{"n_layer": 14, "d_model": 256, "experts_per_token": 4, "activation": "geglu", "normalize_top_k": true, "routed_scale": 2.0, "router_noise": 0.05, "beta2": 0.95}
Below are experts of layer 4 (counted from 0) of a mixture-of-experts language model. Rows are named router (the router's row for the expert), gate (a neuron's input weights, with its number), up (a neuron's input weights, with its number) and show model dimensions 0-255. Each number is 500 + 40 x the weight over its row's rms, rounded and kept within 0 to 999. Numbers have three digits each.
After each expert's rows: a language model's description of what the expert responds to; "gets" lists some tokens that make up at least twice as much of what it gets as of all text. This comes from a sample of Wikipedia text that the model never trained on. Tokens count by the router's weight.

# expert 8
router:537489506474534568532413529555414553529456508516463498489499551475501543532460548555529498552488502633471498458502504509516500553490568460445484472484498539501485520527460527537487515521474568532497515532505478472498462550469569530483458489500519483517533473568593484507453484577500515456470516475496588551562539527371514551533572526588492516481484519463438500568508512564528488533502424466522482521522460504558432504488483452530538455563511439497507457496499480460542557420512548493501512493467481440469527459444522504530530504494473473441542484523546560521438501504465534524469422557553529512561552533501466477551518540488494480502536482546519437456514563538575540471541475499477464406544452495519497464504505559601474515492450454526509565540445526435488508529577483
gate0:513499516529442477465554464540508467450463544508442436553540535456494558468488542466534471461523417508450464472534540514556503489395527547494532409546521522497535521437447508510533460486464515488450538447420518478498432550530488548517511518491473461483487419560538464543504498546567564427425495576545507500513554447468467385564415553483524539558498499527506522547484520501507547534516500446529431506543592586506459543533505536467541496446462470521514494546467513537482513463519519533531548398531530538484480487515476481472477474497488508462517481515498491510483497426503527469459548568495441537515508487587446512481448422508534464428492514467463468539545518516510609437539509531553490447528505533429548431492520515508522505491471483530499467486556510493520502560474432
up0:617470437510417510531462544472490555477412544516431511552465474405443463498488478486485524532446467457446516478492512464522485485463506456566575529497472493544462523547552442548522548514497490540518476473494569513510502521529574506469479503480493499504447383561499519589480479501546455490522486551542493484456530483480562434537481554480482488540476534514552448568464456459510441494551484544501514448556536495470495509553498601401509528532528465475533487592408450471437536462457531490560451515528546526504497422485530493508472536513499543563485514530472461467474515544514428476458475520511432517529521445515438506532435532499521473447430505474503545551571482493502487486488511459525446545532469494484587431539521568574503522501493503519481524501513528520497557509447440
Description: Paragraph breaks, sentence openers
gets: "\n", " In", "In", "==", " \"", " As"

# expert 28
router:484483504582472517506533499536484497518493503452527541474488454476460500459492553494509450550511511549500498483486502588553508445567462507498524504480456504401467459513503540478534480564499582508488537579480454492490517545475502552464468469521529473534453531462418513550506491433517431522481521502485535439480488459534474484559567597450580455478500501504505467509536472548513421422466470409437488442466496466439491604488489484532521528519460511502560473439578569517521492446468499553465515512526439538474489528488480470508506514482499515496499441525501408525536480460542460521441487486462550452498406512480470454568470477552536615580442534463417535459461501556527537517452495483420533485489408543469514496505508552474461461509466445518452513488490519573514433555495507
gate0:536510497492487521518508530529490527539511503530489512495458470508473502515516567548540556572497494527520532455489418529500511447500465525569472492479461593520538460496514470518496444430452428510573548527504577544474486475553528513463534504473503409484485514488484482526504465529544469488570474494522526510534476557434497451500470479502535458511372532538521522476514521541419490468498449530482518413473528451615504535441575483437463521486514522447511518541516548484516491546417507527504463508491528447472438459539594496449481496462418439506515501451474494462447468571555428532582451536559525555457468509456451579591524513459434523503508472513445504472523496413547452445495461509459538476453484465503548470522443473477581532582532492505519561479465541507531497533514528
up0:480502577497501493491468435530522488527460477538478495476492561486540526454474421505500451493561552441490472518510560439477507523455521443535501447510508445470439554464479491475476547571542531500435478528508395469491529478440431523481447506526491592482489507517548479399455512519505563595493516432499464476507565462462524471489506480470502518568588466592532462513483463500570491561531563504564478538537523575477483455546555468503580544535543470552529490457539515499475505509629553482507473467456485522478556496546434484504474504517571490442536460484545481472447522536499557480449523541481479482543535503532564434437528451481552485461549493493504533478479446500489553503470502509503447497531482477439454527475523489517444491411512566468458435500607490499527488476465479
Description: Abbreviation periods, table cells
gets: ".", " |", " ", ")", "In", "C"

# expert 21
router:554465506504457508492497485446483488527469556492478550479561581472527493560456476503531468468446462511392478537496543489531448411490478464494476461501439482446546502467561492491544540539488496484487498444548509453430557465514538546480479508472522519516487469506490397490485516564501436523468461444576523524522548487432499494566510444507537464431567468508559502493515503500533488490534544532487507497406455467429504521533562461485376549406480538538440429497477531450488516520556508494510514507496466527493435454447510514559465503551453475498452508447468522529481467554492514494506503482501490540462492476484545490509490479470516478434467528537533545530543486485492389471435526510490525411537489512527457568527576472481549486460494573486478490606425510574557511445418559
gate0:555441497517471574501456463484491495534486562449512462496509564466473499519515520517481586417566407525490432560563481473469541479517458510430487559472472500517587553524481430500479487546467557539579539458496517539503541506544463483563475529532512532512509463485490508425556533535536501542449561428540447474552516490504471480499490456450470473542480412511550456475542510486560445452531538515423527458458483506518489532427490508493485491469504504444503480392460586443523487461528436525544512504476476545543520440571530486473501585463524563474454469451448449515569541492462508503474474505503487467507556453491515503492489524542528476563404516515553502550525487467531555464527422472465468544504498458544431518579545549442403494525515542496541512535522506504509456468523521
up0:461505488456532479520507596482514555493516488526554519482517497508524530463575535445483458509471533519457573511542468532552471499551491427525481519498494485511454475575460524418504522503519447455513502541482500501508460557500517538491511459453523500506485578485501474551448528463418529527523503564547481538520448510530460536481545553536560510461481555490512491531544527448431536483501443597438438527562511527490483446547495525495555469484533461473474493508516471504532474473501544475364548458590543500445474558504576453532408514528509490513506542530492540504470448470510528508453534519540468442449496465497491481540527475473471511475546399545460563493437453462516433516484528583447430454484531495478498495456505509478600572526418450543477478410510433476439471558501564
Description: Punctuation after names
gets: ",", " (", ")", "i", " and", "ia"

# expert 9
router:536451412487457538528514548478567508557531526550558512461528542537534491485533508509465460484453509511515531511473537521537511548610483500512449512452544504430490419473528528502537474516584498551539513522546495409473503490545518549443506468534488498497455570505466479558491487457495525468476498491434542535566474460451464553513489508492525482487509519475581413456569450594494510476504535551479520510478518504477579517486636470477440478505553466563496468533437488528520527479459539448532491531498534484519473458531515499459521471535536466542440543489433517528491510521436527497519489436609558484537474474479468443497465477512472488511461487469553495573444452497574454501429529480502543455533493437507444598493480496483454516453474410586530452519542554579496517475540489
gate0:548578529544513492502496497529518463543410489507516547534532458548474527525486507502502494470462457501457456485503542455520481546498491461475490523495494557564496481495555470489556511515545556558543480508503539586566443503537485512532505521448501454469558483538493482566559368472544494521456496445442498497444515567525523471481539492490512518538513467508482505498530429497499478486568406534447483557473505434526483503462555580512539419517461483472502510640498478527477498538535503490457432547490475492434536548492493483467507505490474578558504454513482442555603469473488495404421503472508486403538517486566444473535479436411489502566469599444468504487512540511495542478427528538437517505484479565529492467456503464479458514532513499500492440517542514440507473467562449
up0:478506474449500497484475521447579434433484467529495477434464558472530499539630487478494575528518515472514508520550459482519548504494528523553531526519481456483463509481477523485504521467513477437460474457459416494424465467503517486475500443556487455503428504533537509400552576508391598479506511449595454476481560525501512469503475490479509550492482607519507483504408477503548512521473517457517495432492534571469533485523464453507499564527470411504498502494436544484464559546533478491502526460483567520520540516496505537537464539523526499443549550482561569501467476498513463513515512505475465530503449468485496557534571485536514434420424540510536544523523505508478544600600495500494512537434538468442484471491425538533477524456561494491542498502465460491439551531443518
Description: Commas and word endings
gets: ",", ")", "-", "'", "–", "',"

# expert 25
router:540490476554484497472522487466499519548534490451559505442503482524568497512446596523524423557472481467427505580493542563506466421480596528458482490478547469475514480564453438427511488509483488452478517506453449462528499554495528491497497451488539553552487526430432509578510558520473564537532489503505556464534503424593568511473513576532550515526526543483492450508464511497497524428489549538516539350507504465495547496524476530442518548572436453523512554458548502572485553490486474509459479563581497503466541452478480470500477445522503474495452535542531538494490584481544521565502512454496538522510465470519537422542495499447498507545453451536472464466527504564442536491538485468480515500487504488477536540562602518471492498444468495560464449484453554539538486529518542
gate0:486455493484541521466504474471521462480520496529483487524516560507539475480525434490592490504496488496484482528469437502513513469484510599488523557443446466488485544524494483482532573513502544474524499476507520494590519410518571532467573517515463569480453481507509554497491437514489479535437479469489497449528494508486532493465529472543526561514466517539485458464436473495500527565486591442534484448521482553437480578439498492441505571477486430458526552471547453560491458516507525439540513498537466493449538513570475416473497584537510542589542423477509457505461483513474466526425558534512505530509534469490412470513409524477511489556508562542460608489507580510464451500488465451521492470507480501535456463567429528537431472456484527570519517487482467522402610448512514
up0:548518471443536472479568464466474554443511506492492458492541465537424440532510515501548499521472464472536421474482469464545476508472526461497514568484502521504449512585472517533513565506514496507510440505501506524459504500496518483430446462524437466485486542523530490498548533538489501504417518488503446492508522542513540473527540480494504524435465550513483482531536459507485525472497417548581513518546423547510487468461482589448584488440479483472509505481554481469450564464455562567473552514512456524483512496476541510504495545462438587507531481485574487524469513493548518456496519492503362618476553393519563439457491538433512567499506537494537481465471532514544540428498575553450480486568586462499497438485475539513491459582560445471499491513452510513488550413550453
Description: Hyphens and name starts
gets: "-", "–", "'", "es", "/", "en"

# expert 39
router:504475494481483464530493554540520544566524514545468518520464508418488554445470452518417444541390394475498572492537507486535503454557546453537486515502581550472503510522496515524535502435462510459512456490508451499510452485451515518531443527477514655495512559547475500483533517463493517546488522487484505476567585571531549452481544434523443563569470456552502522516564529486518455505506486486501464512564464588575492474533526504450527458430462508521546520564486508564477553415512471490497491536482535525511496538488520535490508500516493437512453514479534488509523507496495503401430482515461421488456503461578460429512440497464478512440441507484440510533501451488516549519454512547542451500429537453482561501503539463443461566515481493507488479526437456469466449439514539
gate0:554495506512465609464515541514427523536540449513504535517551454459472597440438508552513460503547500431513494446507456533539497520573545461526424497457525456453489414539492524514501485492494486534465566513497471495542479438448471550454494509460475535430411520614474467472551538494538559484507504493508553507432557503508470521515485510506506551573513520478457510487480511448570531521434438475510415458553451545492428503474452485477446473543489543535557482452528491472524460496563509532512450489487510535482574453541518482455537519457559473486445486438472419469446533489514548508509479478541468444463518497506565565498500479490487508566467454510484541556542510533461552521479513531494476476512519462528585443529454536439551534539537437491518484484555552483489530415605474
up0:531556466509498571454469465489483468560459431516411480524550514491482486524506457540526497569503546428463466518532344532530465408563539485509461462465505457478470497575526477500473461453468437506497557590390508450517418513492401528452486491455498502458518566508525441444549485557498508487463483515521511549481475529490599480565538503524475555518513490537486517495476500479439518522467491520529506403483484526455465472482454473506511520464493542450531513408506519462548484501517517595532537492520479536571471483475535505531552570469513481460484453460488434405523467516500562486592511491553524511432508489486532461549524457517481521535515509499460526516506516558531494515586504461458502483450486473512543528536477579527490559489528479595473527508509477502507564501552512
Description: Directional prepositions
gets: " to", " in", "-", " with", " from", " by"

# expert 32
router:519535492475485508492566435494605451454511538467514457535473499525406529510438576503524521420477544517536534526560533468526502534515504555508576469560497540476455387511439446498538549536528417514497512483540404471443518515529502497522552504508519574480478508502502486455499456484511484499520497547466460494540537501480535447571465500512512527488531413427481490436506511547501427486526519486503518501564582514451535486417595545507502539529545564488524483478482500493470568571552490480491531555548492604521481560496443510546531528527518542448468497501470534515515519504464482562518483525423472572504529532463483571487531581493518514477511461444516515521496421428440439495419494513515478502553485501515451515498610504473510539547437518480538517488468480541527464528424465
gate6:527477475534459426526482499456473482513506436563503493512475501568515418462562475470508546482424561468505495475529444487547442507482546463446566578525458451576509496492551459461570576474528545480509469557475529498491476513494523478498473477486416475526515505481534458476556498533488541508550574484538506500477520438583463508499515594460533538540439438530537478565564441507477469495529504484449530482535584423508394496454467482473514469384514510512498491542495419460506504511490560474482485519459457520454512543473562558545496507510520550500619493584507513519455483550500522442501417522464486498473525503475536478465492473475483552499447499550514575481517483531465450491459560436535549514491540545462549456501478511564497473510522490482486479390487497507513440577552494
up6:509499480481461542524554545438589523528488506539488525547476478492550494546497477509511554458474467424523568424504505556485498482477488505498493460564521414528493551505509483627447530485525504481538456480454497434480479437489537446547438564516504438566586454530459521474523512449494434493576478467442476546576529510517458521479533442557479478492493463455528460512491539505549490590465546534552515449554489421522567511486486465513549480508485466548584546550530473564423475406524488497502466487434500518537457497504517472534507459538470440433473472474481461549487439523458487542481538463497405523543507403543493532491525427564517465477447482518529563476514528524456534474485504516498489532487489488420492471472477511551445559508592544531515503529553505491514493418493531
Description: Of and apposition after institutions
gets: "'s", " of", ",", " in", " was", " is"

# expert 1
router:538441527539575438452534483568500481475492453543431412470399480483498530499516470534513514428539472603497486506550575501463532432541468467496499483512505491541487503532514541470510437473534545428485492533515480486457505523471557560480485505433469446498489431524473531554490499483568465514515509517518503508526518510517415486490568542452510462486474557475470507476484560544501433523505458476586514517470456537474430484534461418547463464443512515482509467480580529511473525427490550622463474522496441461490534494505395577543544511536526503504493423450457504491457475525474484483579542430475512512532488529462466496503518485570543491503494560537541492495483522509551436479546490585455463498525489513516513506475413497425619478511486489542518504415473500487545512443457499
gate2:424542506520527548536543406465492436486466541517515496522509521570521562453473440470516440432583477493492518480477439560439426452494493490515488484505470455448527521475516495476586535461493509480498526466533498504521425432461508459524544571499548530541495496445487548491514517519527478471556527531503474497478530515470529465436488449426440568523533512496487409518426508458468476596473553487513569517536521482460406508530544506551539412489517500473511498499519461512447473583507509520536461483510489491574547495530609478559563484517488532515545452531491532524463535515505525496569477492499403508474544470481506467600446533433469430460567547500478474477515519461481463393485495511563550535469535575485473477449500544503500541471489588501534444471522462491521505494543527
up2:496512492548519466519495428468574531454532485471532414622518522500525520533436456454501477466571518449513544507556544469454552447542440562414549511371403512505498433461490404465504505527562519495504512518487488497573459553514497542541481469513579527527566505530476466530428539514460555519517511497519466465475511465457551491411483491510479484538470453424504486443515459486549518516478597548489514555529500492423515497443524476485477524545480537511552464458470498446547477568556417374558441561542515504517523457528500500469561519487516479465531535531524494478468514468511545471528535472511498448529542560558469490446489499546508464518531513510446513477443553499494529475455533509505481517505458547520493483485496474441562540534463543538513467471509461468490566469505451
Description: Table cell separators
gets: " |", ";", "|", " (", " in", " 0"

# expert 12
router:551495460486564547477479529489436521544482434541578552539473560441559588500526533516548532472495489560505493504461579490474488511484516498535502484423440492515488499452519563540452552522522582477540492420526530493439526463479547529503462540495555493490410470472563482534536510542469464446437488485528579572496545503472483554514472525560460509502550455550476477464496446493475522499509494504493479540449484533506493456558493543495512522522589485492522459521544470535474539455470527435488462442474525466566440554466496499512428540533466549575476400531516489469453485517509508530526508498525463471578488452551424519579460528489484499471443484595510515525576508530462559613499460558504497457496485532553482449456525519475495520372493558546557477531527469485499520547493465
gate1:459510441477486456490566545531500522462527533480521480534550483474530448433493550455523408519513612474511466476476473449530521578519548540521495480503529591506454582495522518547499501493485480521478502466489577478561530465411518497515531512530508531448518558518550435465440458517440468476456485456516474445546568499460487551495568468531499454550498527512489555574472538452525501465450479473453478490480505442446507530475484512452480461543546451580577523484488472446477502496445518443542449470522474497532544487523416546452497517600537497484444476506484518441539555497518439417479426546503441496524487436524544496533496478502460590522532464461532567524494511547490522515465490441542450503477555475478563503579431514458427521557562517480585485468482545486570480473504484
up1:488564490535469558499484567570452494446493507484555496541567506413537420476519517450477467494504526530455469480489548460467522553505515533522539494486516575515493547487527472549458494507505496553500469494484570571498476453453584514546475449531551523452446559502520511439493462491443471542452445481490435498509507516446439530501543473508548437511530529493519520597468488490502476500484490544490485503482562484497445499536532483521487524544483501558461516531507484518453519549475501494556454436551440489481567507412417624521483491616503497504423525468489587474459444527477488519513430462427461479529443454491463501517458508469511587528479428473524581472457494505546589481508487531531510434514422505531494509499477525455481553524538541481528586483435538447552480442444502
Description: Military and war terms
gets: ")", ".", "\n", ";", ":", " \""

# expert 13
router:545556583493499460517503475467486469465472537445514447538493493533512513542447503458387411476516550487508545471521520404520440539564450513447477503474468466528404528555494534545563557504552562488503504490517473490510507442515542524497514582451502504540535509481563500515466563428458560494469505452472427541511526471437476518396473534543418599483476500496474570471481538562505499491505528488433499469535491491534450463437494585503483411419499557526545480493481427557556531473518462412474467501523443566463503509504571520539420505477521512538526529473488508538455476536473510416533497539530518477454465491549545395453452498518527549469513518485527525459457566520507516522516547483551555462486517542466547480483481511505567483492530461518509512469437482499504509483477472
gate1:485488504444445494476549479419439490525497420491629483461475466486444428510514474562502455579458481531514474472474504412524459564454535434533512474492498531573599520477515522529487518508490504511568529451466462562504513515439499466510503447471456500559449500525460516475548520475502450532456496471489535533507541519558568488535444495465494518556523538515457452516410493507429496496497503489474533539545481477497520533502468539431558548492484498486518494553523528519489522552508493518482491538537460484507512517476468489532537541458473526524507500521490454537494453490538344496487513465471398478492503529414523518472521454527587526434434501424501563608577476489540542498466484451527537488526520531479475520543440466511478559542511493587486535626533474506543463487524469
up1:546571506519484542460421526569570534575483476537481519477583499527561536497513546505515481563487511463532537550504511606510479473521495549483525482509567517492480506437443480487503487520470430538478510477465532492516502475516509525477556501525513501473523431499420457554478474458568568508564513525432452420502422445565457480553500530465507409486545466520515472461592426507478508532533510493532465518454573489565562499562558466530504489545506435456422516552463557474431468446495511568489453440441567447517419477457442483540503434531494509498480549566507518461519535495438496480493458499490514494504449437542419481500453511503455436491519521512554510431496489552506494504533484503484506510538481505520496493514562434507434481434521588450532450587511529482492494481507479
Description: Line breaks and "of"
gets: " of", "\n", " in", " (", " for", ":"

# expert 27
router:524575486504410454559466552529524537514564600519516467521519414452512480515473480454506463528507513588546525434459536516426553520518490501500583510511562521549544541480512544527525508443513435484494559469512546523508494479476530453482495461595527552419528538471507468487537546479511581437512583565495421515513502523465505508439496491502399498459451512560487492456449554524544493518476530479447506571491511554546456504502535494577585487475490516450476469501447506465531578469499537488473530525474478506518529465491506485497509484483552501534409466503554508466492547406468502556455483445498476548503527454472593453426533475531448448484504471515539440579488489455471516473557471547478527510488511472508521463510466513470465456579493514526511446468470480425553519429427490
gate1:496512476560486566515474520534459511547547548557553491520473447504508497456437508480457476502505443425524505475459517485516452529408509501484465485459501519552480438447549482529495541443562590481538542467536465454542463458548470579549528517441522526530548462514445498527518476507518536517528436525474497533530548494513465601473460557576551510596446482516538492446519453539504491481575461509462490509468546514541460532534547495485535436459447528494519471579491513537484524486458504427492471587481504487444423525505493496443547472501485478500429497552464560493554491475537482484567431520531510446447540468515450482530505513423515477509512490495463530415478450464445507548547491475573502529535515447515442466531518448523475524541543513534518466390566556467535390461559474
up1:488545542486484497468429471518496459491512452532485491532503472516536504478564509529538478460513520484536463492502496539459477529466464548546506453532452440553521525492495512466520472570513500525408440496512545511522481507503533467421531540567480442481477465523433460540493559510500499420482601451542448518457479463431479482432447484514521468514513554481457489508471594544498552542482525473556538515507556434549531470484397531507454521485520506525491554465523604422574571525578503487429506481496471458512566520555461477548451516454482452485520433527513517533501541508477471478468567440515449518486482501426608523463542448476527424471525496494516531468452536493528444481552475536443533628570487550524514485502418505501513452489562572518488467508500531464535476508436531
Description: Of after quantifiers
gets: " of", " the", " for", " to", " first", " by"

# expert 4
router:556529458522483545570524476499504522436441481461516476496551501504482512553467506519537573416481465550508536482472563492449547508505540551455446556537476542496531509518545543438525459489510496493511526521548467537412613528463519498451488504445511506483527539459496541500515497555452518491474525504525529518465490522525472551545521496561487489484507488433497541495525515458535523470512382512579450591494571523527428501512490532531554478493616440511547531438455483550544529471539473495505423509553507489532516546510473455563455491442468493535498432469515553522503505482505487431437516525499556449482502448501445436490452585478494518481530524582550510508502430479505517546542536525535368501511518481608446467504468511555457450473446566506489423459490472519450549492525471
gate1:505473519456462471536492496432452499466535506465494523483551479518426504520527558544470497499505565455506522422501538525524501501491456504512570463478500486535547535482536537533499464428496539489517511474524520527624466473467534521463519587526565479445474439534531487464489497582425542480575517560553558559476450466511462465514527510501446468537450472432502530545497454540476519503474484468493568475499487496522470508443437506421523567524484577589511597511461427488492457560490485487392434490510416554484544540424430437489467442421607516526532537534458494565498512474472454457441505533517468570519538528491556470485466526524479541483508462535494501496482494460514470498483473468492535532481496519471536482538471532523546497483506426482523516402514497575550486563544454
up1:484535499501496480492540454500485518483473442615447452529446536543529477511538456456507533468487497517518493536507511515535538511466464502464495492507432474478511567504565496473520522449462465473549533524521500524384475379450485464542508492516553516485520476502518564477555463589439487535537530504447573453481547536524481519500497513563445553445527434519570479486489527474529519437442519508396570458472516517452528487487497548550493481450450567571525479508509561475485504441429433501486537461545489481523440501549524516538483540572415528472491496521430522500467439537561521546517430510536445494481455552491462456567506515451473574519444503486511554522496441470577489540467445440537506505499528531475515513473469503440471454509566437564525442495489527562471539547538582
Description: List dashes and months
gets: "\n", "|", "-", "=", " United", " December"

# expert 37
router:572572437518575506509499483464441479524577443499568483484556483500538476485469474505579535479572525541509565480481483491481503421502579523449478542492517489593498579441480415532468503471511520521506540567426461492528544496484485448546438504588503488502521461495513529537459556466514526429467509520474478547515547517576553497493602549489526515525424552447523491528535490471489497486455534538488541440509485505481493525503394463511594479482451515546534536475455494491469425542572579449466528488511512454536497563525476468473490549537499455508502530508548478488525475474474629416531503421525499534507534483480506531506471478522486435555555510473499512512521575519460441508507432441495532505473541477517522524542418416464501481469495495473535523519510462527459553552493475
gate1:568484478502490479526516532476494520599491496607438412484486504510507478440492473480596472445544515486505490478457493588425523540438520543507436492489473493521551461483484432433604491510428531466527419535442537591536502592447521534532479511508501493556482488516496490606515534511469452452508513622519531512463424531473606563519551553475574457452490492453470496538494514464527527526434505498541484460471493477516446491506524488526510486546516449539475541471516490517508506490474550499487528504496460475520481495512451423543450422552450474569487507532504472553495511480423486419472449513523526446514509455441540476501488483472519476509473548558446525516517529531532545435533541521440534516540499473486521481525432500466462500547492506523564493531409536458506482526519454
up1:450451508492521514447585556468504484424469412478496566396473486454441485445518509558477525504506458603484502460468489479532479468546524575533459498443520484529465547545501505479470480458445562408526477501506485569549466474516530542523524495480528484465544500443441522495469509503550528505470403556458495464541509507517484561462518549446512543495503538538428511479465477525467463507577490487517521454573577500526529440526475491467513458529537525513551483514556461502536437473458442511548448450559469481472535459543524533536511453399521468514480520485500530493565490513535499489482516495543571458536418476560513488551541499536527512498467491577464511483438501492451561527481435530470457440468441540485504511494468526567548533527506521569550502574503414554446583541444472
Description: Table stats and suffixes
gets: " ", " 0", " 1", " 2", "1", "0"

# expert 10
router:427511513518507381497462525462503534478479608542460473505460444587472581476495517537498524453542477463468485534499492466472483549519531460541515507531561527439514483470562520507483551453546478516511493416519549565472556436504521493507576529576468500481524500492488482492518548528502506466487473500500489499581469433523505499505477466462456423531477411541507451519498480533479475565478485477526547538523488472578519438430522471477555512490510470540506547454440485576439472465509447526410491466425460544470588546584446488499512501447488540580459506517501543476483582593506462503454463510515522587501473497506498476476539519505430509517533483494552494525471539522465415495433557524523538477509581564536533429587482498461485450561555483530508499498481446465500470508478503
gate27:434550453472469567466540544565494475490491459518531506523591565458514501491548441536522546472535500564486482433431442526528558467546535561415505507512491521456492520414429561441529467530481517447542484471540485560543464585471534534488545481479499530449470562512491559465550484438538476499481491552577514492539475503491500515534474539518559482565564522502445488477418477475486503412540514522526462535546459468505533540523495485398439486610529494501471481549533515503563442442512493525575524514561504525470479460502524488492505500502503489517504440444533539534512436412503443540458418514474499467495502514546478508439498453475535478467509474504475517527517515495494530505476483526487471504485521475464544497428550553417508536568454590441425488499434501477404527521534463
up27:496426535511502524497573539491462452454475554435547497567478534490560437463440513455509498476514532469530480475479461485517492559497499461520487476493491405526496455499476537492485480523556489540523485540530457451533459556547509503410496485517515432548591525572496510498509559460472460547539473451485489449476472523490506462499491505460551466493455477518485493433579502566516524445503500551508464471541530455516445576454497473531462506587523492539536520407522549495452471512464434453442510493558502433464456511524551502413426455586500553436565504579606573514609548489517538479486492509526539468421492540533580500504494502518546509487478437513525486484491479486542521450457551521436486463477491547464538495502543516507486473496475513564491493442499615515464476488431543
Description: Articles and determiners
gets: " a", " an", " the", "-", " his", " one"

# expert 11
router:452522502500525470506552491469484497473414471448493396515518537487462606500551553454499539457473499498493444432443525443504463536499546416501516538497439419460564503548514518505522470506533508556496495569531476479508505471531510609468497494473474418494517518507500517473495502483517467470569450480505525539490498545515522505484522481544521401582474506567473465499536515478513583490534497414507538553527570462542472507547496471499571517460502485542556565532468429535458472484508533521476496485531452514538437443522505547583463461529468519461481566524573433453472466537524523467508533528508512493503516561497474506467502591536449535461515431541481466498488572531510527440548505535447474423546514479553564498466459522474598506502504494524505439510561530441497489508551373
gate0:419471398540455536516482474557491521489497454523439520462511465508506499427511556462508518546511461467461461470458540559511484507503540519467559495516482513440507542496511471491510555513517443522462538465531505616532537478541600479526566473550470579491530501499579460503528540527499487446484527531557483468428510541540480532443490513499485567550508501564515432572475537462449519495467522508501431544500540485540495586541514484476527553542497444507499495521455491502485501458516543496440407475480483453485520470515538443472462525512438472518461473554498492525513520418503527540475581526457449512510487496442543391521511404509448438490474519497496482488493486511471480464516591481593489499496553499463532434532417545472475498506509470581589536479489391460559564516505461
up0:493591516487418531532585476513494573504489470490568477582510593527522518528542525472484510510489466552452471572413526423497482502504539528460454523473558526484436455471547590518600463427505514551557558456529481462461443450470531497420434514504556408519512487449486535538517450534551471556512519396487467500513463531469523443516593470545509441470507535519459509473515487539509468456482520475478564528484463546535466517463569527495545447517464518531489546469446526541501570533479479543519547537455507447509511419522500484490484448524531486532506485539459461496450521481514522452460404481462449524510539471517470503438414495548453526459480496550475473536485465480529508497515474542476528499562535476551482538503537509471444444527512484495524450426545483479512561583472485
Description: Line breaks before tables
gets: "\n", " series", "|", " World", " Location", " album"

# expert 30
router:438467540541495524482512515506510506544447510481492507493519525546557553488513498560481503470502533542473511465472468478459441511511474501488579492501563497486426492518552471501456549474495530554506595512481495455574547526472502504530558467581467567439443453531527477495581479462480544501525504544540480565542465512468463562448540477557488455587544506507469614521540430500494594497422514454459456554473564579471487455528554520450592517537525546447516444484485462499464480476475561543577550506447503483414528472515479500522511535506492539443512482473478468529482408476552525512546549478563488471459493464499468520510545492560447488467575494545545472506510531488481511493490563509412521522587513557481475541432463514527491508581502483456548520490476419455493453542436539
gate1:441554536560479464529572490433426495477442490524554529487460507502514444468516507513453472591562498474499420531469576548422469470567471470556528561454526421494479478532447495454535511489500521505462436505553464476545516521575530463479563557512497484516567513450409549470492476454476462539512553499474605515505564464435582479497504550462502500521556480479474490454557493537479468583465560514509498547501434511475466416560550471473476535489529488538608470546494589481465464451520452520511557446554485505525429453450485491485466438493507499529477552502510520501463454508552484465519524489490495509478527528544548552497486556519525499519491460554479419503490561459528490508450513515549551443525601515504482464473493534461532511453517486499467429462488525483505472433451458
up1:431563543514531431499475541503469574507497497410559516513488460454552508409519520482469496512479463435496498483523546543491496497548474515493462520522502477554572492507523557432464507525543535463528373461512499503577592513506557482512542549502557485561530454543440542478490536478439455440472568466522534533465505477479549430519473513446524465534498514505430456461569519533527562501555568496583498498548508448489512542496544440438504482505467481566460543505573530645491536487515448527437511519519428461536523477468400478549475461496563474553535463481484499509524463512452383526475522474551508476488495477549490501483446540513550508481548485481484495520479534551458484456476486490550513483544492449486499534543484484458468513463501494425479471487547447543495434479438496
Description: Sentence-initial determiners
gets: " the", " The", "The", " a", " He", " It"